Experts of a small language model.
Size: width 192, vocabulary 15680.
Experts: 16 experts in each of 13 layers, 128 SwiGLU neurons an expert, 2 picks a token.
Training: a variant of Muon for the experts, 760M tokens, 6562 steps.
Below are experts of layer 4 (counted from 0) of a mixture-of-experts language model. Rows are named gate (a neuron's input weights, with its number), up (a neuron's input weights, with its number) and show model dimensions 96-191. Each number is 128 + 32 x the weight over its row's rms, rounded and kept within 0 to 255.
Before each expert's rows: "comes after" lists some tokens at least twice as common just before its tokens as in all text. This comes from a sample of Wikipedia text that the model never trained on. Tokens count by the router's weight.

# expert 8
comes after: " the", " a", " of", " with", " in", " for"
gate0 [ 95 142 125 116 116 148  86  88 139 105 169 117 118 115 150 138  99 122 115 109 143  81 125 106 122 144 147 143  85  84 104 121  24  72 143 116 139 115 150 185 129 162 196 140 134 125 146 112 160 138 140 129 163  80 115 100  97 125 126 167 106 104 172 183 125  94 190 129 133 172 111 147 170 124 132 188 115 174 107 141 157 157 135  77 134  97 116 119  93 125 150 116  76 116 124  77]
up0 [175 130 149  98  95 148 141  64 163  82 168 129  85 105 131  74 128 119  77 122 108 150 160 126 171  64 141 119 186 122 107 117 139 187 125 154 152 118 148 179 135 110 154 187  90  82 103 118  72 122 126  87 115 170 166 134 107 109 162 116  95 155 111  84 153  72 157 142 150 145 141 117 135 104 111  84 115 171 196 133 138  85 158 122 183 127  97 192  89 166  99 179  91 154 164 101]
gate1 [ 78 137 132 179 145 136  52  71 145  92 117 107 151 102 144  57  96 141 172 221  75  43 105 128 143  81 134  50  97 135 100 194 173 107 112  91 165  91 156 139 108 128 139 184 188 126 122 148 143  64 153 166 113 119 143 177  72 159 135 135  79 151 135  59 143 108 144 119  87 201 135 142 102 107 161 166 156 107 143 126 149 145 132 157 119  63 118 141 132  99 124 148  95 123 105 105]
up1 [111 111 149 139 117 167 133  93  84 185 155 144 122 165 186 129 180  78 148 118 129 125 169 161 103  76 120  66  81 149 101 118 150 122  74 154 147  92 129 160 145 121  83 143 106 107 133 110 112 135 130 117 150 112 131 127 170 103  72 121 164 114 118 166 151 153 115 141 112 163 153 173 119 110 165 123 128 121 149 144  44 233 133 117  95 159 150 136 133  60  85  74 141  64 163 131]
gate2 [111 119 101 121  80 145 143 113 173  96  88 158 101 129 103  69  80 120 111 148 193 117 110 168 212 179  53 103 202 204 156  98 158 133 161 119 108 152 176 155 149 125  85  97 130 137 124 149 178 149 116  99 133 115 132 163  95 161 146 114 116 117 135 198  91 101 122  86  89 112  89 122 175 108 121 115 116 159 135 192  92 126  94 142 105  93 162 130 112 138 185 108 121 138  53 149]
up2 [193  99 181 132 132 135 123 143 110 186  75 110 167 184 107 163 132 171 115  91 148 123 126 103 109 125 135 151 165 116  77 191 148 145 178 151 206  84 108 133 128 101 139 133 117 128  99 131 152  50 164 144 122 153 152  80  84 150 134 185 117 162 141  99 175 198 104 144  86 121 159  94 123 147 104  97 137  68 125 118 123 127 115 108 117 146 125  71 138 186  81 152 158 145 201  99]
gate3 [107 159  86 127 144  90  92 125 104  98 111 130 168 111  39  67 132  90 143 139  98 143 132 176 166 187 108 163 150  82 120 149 117 122 152 137 155  78 120 137  85 124 110 121  76 137 134 130 141  61 108 175 161 102 151 183 159 118 197  90 127 168 168 129 110 138 170  95 118 107 154 100 112 154 130 183 178 126 155  95 127 145 109 162  84 120 103 125  68 116  93 136 120 112 153  92]
up3 [186 129 108  99  70 162 174 144 115 106 179 181 146 147 154 105 139 183 146 156 143 130 146 126  85 211 132 218 149 145 158 122  85 132  87 125 125 133 157  55 169  65 193 124 122 129 124 129 122 123 131 178 111 161 156 120 138 201 125 102 119 121 174 109 150 119 124 125 136 113 162 145 104 101 101 174 125 149 174 171 161  93 126 138  84 144 187 151 110  93 157 172 157 117 131 131]
gate4 [123 112 107 200  71  58  64 146 100 117 172 127 108 177  27 131 141 164  95 169 111 173 138 164 136  76 170 153 111 111 106  94 134 163 152 156 152 139 120 112 169  82  87 106 109 143 145 154 135 100 158 137 111 138 109 116 122 151  90 173 186 135 104  99 161 111 100  76 119 117 110 159  87 103 109  74 148 131 106 123 102 137 143 130 174 138 216 116  97 162 151 112 139  94 186 156]
up4 [100  87  62  58 150 159 165 135 132 122 142  92 143 162 150 144 104 135 168 124 132 207 119  74  91  87  60 123  52 178 153 110  95 121 144 153 141 149 136 186 150 141 120 162  88 114 115 125 100 112 127 139  96 122 162 167 126 112 130 186 193  97 142 156 135 157 119 154 117 106 129  70 115 115  89 145 161 145 142 104  95 116 187 162 125 133 129 140 151 146 153 156 131 137  80 202]
gate5 [144 133 155 125  68 120 131 146 148 120 181 108 118  30 133 111 110 134  89 111 109 134 116  80  85 124 147  88 156  72  89 110  86 151 131 105 131 171 128 148 140  86 115 145 104 116  52 119 113  83 129 125 153  82 116 124  99 106 132  75 103 179 134 170 100 157 148  97  93 131  93  77 116 123  57 117 193  87 157 132 130 128  73  85  91 135 117 141 154 173 109 144 135 164 118  62]
up5 [151  73 104 125 107 178 128  89 142 232 109 113 168 187 107 104 177 155 124 129 173 111 138 102 147 137 123 103 174 169  71 187  94 152 156 116  94 145 123 178 104 134 142 115 111 133 166  90 101 153  91 150 188 120 143  80 161 122 137 127 153 114 126 206  73  66 163 133 168  88 171 112 167 120 137 105 144 128 110  81 102 185 113 145 116 157 176 113 118 146 121 133 104 118  98 143]
gate6 [176 128  67 195 160 160 134 137  47 102  93  97 103 100 145 186 132 142 181  77  77 113 103 124  67 155 124 171 114 131  95 105 118 193 127 102  83 185 167 156 156 140 142 135 143 109 144 156 149 152 157 149 142 120  75 184 171 125  78 160  71 133 122 150 119 142 143 133 103 125 142  89 112 125 154 138 149 150 136 121 128  64  81 139 160 149 105 110 116 126 127 126 106  82 153 123]
up6 [114  94 120  94 111 168 131 146 152 120 123 140 123  87 144 203 165 198 110  77 100 165 127 153 159  97 196 179  85 152 158 148 109  86 148 141 134  92 110 127 170  93 168 105 178 185 128 121 135 153  89 184 140 143  96  92 114 136 146 159  93 144 166 103 150 123  94 159 109 116 166  80 168 118  95  93 165 156 123  41  76 119 151 110 122 117 153 120 135 150 100  43 135 144  61 162]
gate7 [136 163 127 142 126  83 142 151 161 102  76 128 127 138 107 125 119 103 121 139  94 143 103 119 180  85 110  84  95 147 130 122 173 162 175 120 114 152 103 139  81 191 135 111 169 197 109 189 169 103  92 197 176  50 109 119 114 164 128 142 130 149  79 144 100  89 140 158 126 145 126 105 137 174  85  86 151 100 150 120 147 172 147 167 142 184 103 141  92  89 115 118  82  81  81 103]
up7 [189 134 202 116  82 112  85 136 124  92 130 120 172 115  90 127  86 114  97 147 130 127 104  86 123 145 112 103 121 101 160 143 152 138 140 143 133  52  88 131 101 103 147  56 170 125  70 142 116 174 106 228 142  96 177 114 119 156 120 122 111 138 103 124 173 130 130 193 210 106 111 101 110  97 132 146 117 146 174 118 145 130 179 119 138 146 171 114 130  82 109 124 139 109 115 119]
gate8 [134 154 110 132  45 184 118 160 119 112 102 185 132  63 122 162 104 172 155 143 149 124  78 139 109 102 131 159 164  93 114  79  77 129 121 117 201 113 169 129 139 129 135  93 129 125  85 136 101 183  60 134  92 129  34 170 156 117  83  52 120 109  80 130 130  88 139  25 119 177 138 148 119  92  92 104 137 151 135 155 121 148 126  93 139  83 101 136 125 123 135 141 138 142 120 133]
up8 [144 183 113  55 128 178 140  99 111 161 125 176 169  73 134  92  24 126 112 154 183 136 162 120 167 160 129 199 177 110 108  95 198  36  77 175 147 102 131 127  86 179 144  89 150 153 134 110 148 145 143 132 139 129 161 128 114 111 142 144 100 171 130 176  96 170 105 115 124 105 110 105 151 115 147 113  42 182 135 127 146 134 156 130  93  96 160 122 137  66 159 116 187 175  99 148]
gate9 [125 148 188 164 119 100 131 117 158 114  79 126 143 130 132 199 141 186 125 105  90 161 128 165  90 173  91 137 150 147 141 148 125 118  97 128 163 166  90 127 154 140 132 183 165 179  46 113  95 131  86  86 159  86 163 137 173 104 147 122 115  85  70 130 105 118 137 140 132 121 134 189 120 120 113 129  91 115 112  84  88  92 154 119 134 130 152 107 154 103  98 103 123 117 168 146]
up9 [136 107 139 102 158 146  90 139 102 128  97 136 136 162 182 198 163 100 162 111  85 152 135 126 137 100 129  92 123 156 140  96 109 163 140 155 135 152 115  45 121  96 125 111  99 133  76 157 158 176 139 108 115 106 101  93 105 118 132 154 102 153 131 167 139 123 136 132 147 142 133 134 184 181 136  98 112 174 152 120 139 109  80 141 112 128  69 109 123 133 106 155 128 209 125 143]
gate10 [ 92 130  81 123 124 155  95 126  95 148 168 138 100  40 150 170 153  91 126 101 132 121 167 144 149 139 152 155 114 108 165  78 123 113 140 175 180 141 163 146 154 163 169 152 131 129 120 139 102 114 194 113  67 149  74 142 172 162 164 131  98 158  75 159 118 127 105 100 143 122  91 191 157 120 139  86  83 183 214 154 165  81 133 140 130  83 147 138 107 133 120 111 108 207 138 112]
up10 [151 108 132 104 148 135 183 135 165 116 123 146 104 224 126 172  88 126  79 139 124 165  85 113 151 123 152 166 112 157 139 137 138 105 146 164 123  70 155  95 144 131  97 118 147 155 129 142 129 106 120 138 143 115 127 162 128  89 113 172 190  83 133 148  88 134 162 155 160 136 161 141 149 124 102  99 156  67  80 123 147 152  67  91 170 172 131 155 177 149 153 191 105  73 162 152]
gate11 [ 93 130 142 151 113 147 156 137 123 161 166 187 106 149 159 150  76 148 161 110 150 169 144 184 113 130 139 117  95 137 182  72 115 169  98  99 203 143 105 121 195 143 102 144 126 135 117 130 143 161 124 139 133  95  58 181 162 104  30 113 109 140  76 124  92 150 124 150 143 104 147 118  89 143  62 119 153  93 174 102  79 118  83 152 159 121  53 159 148 110 129  74 136 164 118 111]
up11 [149 191  78 156 121 152 131 134 147  51  99 146  97 119 151 163 107 128 153  77  97 157 146  58 145 121 124 183 127 127 109 173  78  81 144 160 113 117 155 100 139 125 129 149  76 109 111 116 106 109  97  81 135 161 105 151 139 129 150 109 113 149 124  94 152 123  88 120 124 110 115 112  88 132 108 108 113 132  99 158  88  99 166 116 140  81 130 146 139  72 133 126 126 178 149 122]
gate12 [139 193 182 115 169 130  57 114 130 118 113 140 132 134 174  95 168 201 128 106 123  89 206 156 103 155 166 150 133  93 119 137 102 151 123 137 128 179 120 140  69  99 101 172 151 169 110 139  79  96  95 141 192 160 157 116 133 123 140 151 112  92 173 200 105 115  92 148  66  95 114 126  94  86  96 142  98  83 111 109  96 127 160  63 120 173  80 153 170 126 101 152 115 163 111  97]
up12 [ 92 120 178 133 121  62  82 145 101  74 137 168 155 176 159 147  92 118 172  72 107 112  88 102 158 131  82 100 136 129 166 151 202 131 107 142 122 115 166 135 121 164  80 158 178 124 130 116  91 159 107 142  59 174 132  92 109 164 116 127 180 144 121 162 128  95 135 136  65 116 143 153 137 124 122  80 122  89  73 111  65 118 114 126 147 103 106 146  71 178 116 129 124 193 131 114]
gate13 [ 98  94  77  95 126 131 109 102  81 128 179 169 125 144 127  93 131  72 119 113 140 101 131 101 150 162 105 136  97 148 163  58 103  75  91 103 142 112 150 114 162 104 147 143 177 128 129 164 115 199 105 121 170 159  75 102  75 136 166 171 117 150 110 138 121 206 141 169 110 108 139 126 109 172 152 160 163 100 105 121 149 131 119 134 107 100 113 156 119 141 131 102  85 138 149 124]
up13 [165 171 197 122 101 123 166  95 138 105 120  99 168 173  88  79 124 131 131 138 102  91 126 116 125  86  81 184 112 134  98 140 131  82 162 132  92  68 188 148  77  85 124 140 215 172 122 169 167 129 127 102  92 135 114 106 109 118 107 122 151  76 161  75  87  91  60 172 100 141 118 115 110 141 136 126 125 114 165 149 126  73  51  86 112 174 118  79 127  53  79 119 112 120 110 172]
gate14 [121 105 158  97 143  68 151 106 148 126 163 112  97  99 146 103  92 115 155 117 143 149 133 109 166 127 171 114 161 181 114 208  33 155  66 120 145  99 167 157 121 146 111 100 110 174 139  88 140  64 126  90 169 138 112 123 161 141  92 158 120  75 125 180 116 187 159  98  96 144 194  58 116 185 166 122 144  94 167 125 149  92 104 119 138  97 159 112 145 116 174 104 173 137 153 159]
up14 [136 173  99 102 156  67 138 174 139  79 163 139 156 110 122 129  43  93 162 208 153 114 157 126 100 152 153 115  94 103 132 162 113 148  96  77 124 192 135 192 139 121 136  95 150 152 152 143 145  71 103 186 134 103 132 154 151 118  61  87  93 193 174 159 135  98 148 168 154 168 145 110 129 146 117 157  63 136 142 152 177 150 141 137  65 181 135 101  80 146  66 109  92 127  88  98]
gate15 [123 148 123  99 130 130  34 141  86 104 124 107 129 157 126 110 119 114 153 153 104 122 150 184 122 136  82 118 110 148 196 134 157 131 123 137 172 127 100 203 143 165 117  68 111 154 142 149 165 100 150 192 106 161 109 134  74 151 104 117 174 110 114  80 117 198  68 171  48 146  90 105 157 120 182 138  93 143 114 168 178 111 155 117 140 120 146  81 107 146 107 127 162 189 173 126]
up15 [133 144 135 162  79 126 108 109 179 100  87 125 155 127 142  96 119 110 123 123  91 141  87 183 149 101 121 154 121  81  76 197 150 131 137 139 147 136 115  60  70 142 140 118 225 125 114 176 141 156  97 102 143 123 192 141 113 135 126 110 115 131 111 119  95 150 151 124  82 154 138 128  75  64 118  98 108  81  93 150 157 123 104 127 115 168 132 110 154  44 148 120 147 133 151 102]
gate16 [156 142 105 144 100  74  85 116 137 184 138 161  95 136 173 185  89 187 126  73  99 106  99 124 148 120 111 119 116 169  78 172 130 137 164 127 133 129 149 107 151 139 115  76 157 102  60 157 110  67 156 138  98 107 143 103 194 115  94 171  99 111  88  94 121 122 147 161 156 107  74 137  35 117  71 134 129 171 108  99 106 124  65 113 115 118 105  81  73 139 157 107  98  44 102  86]
up16 [130 136  97 123 120 114 133 158 133 138 139 102 175 120 112 146 136 144 100  99  91 172 180 145  85 142 158 156 144  48 123  44  50 132 144 118 131 127 135  88 111 151  93 113 198 127 113 126 155 129 130 102 129  76 116  31 152 140 135 112 130 178  97  90 166 140 122  98 146 114 137 139 134 153  93 135 183 111  81 115 185  55 128 197 129 148 131 136 137  88 134 118 182 160 149  94]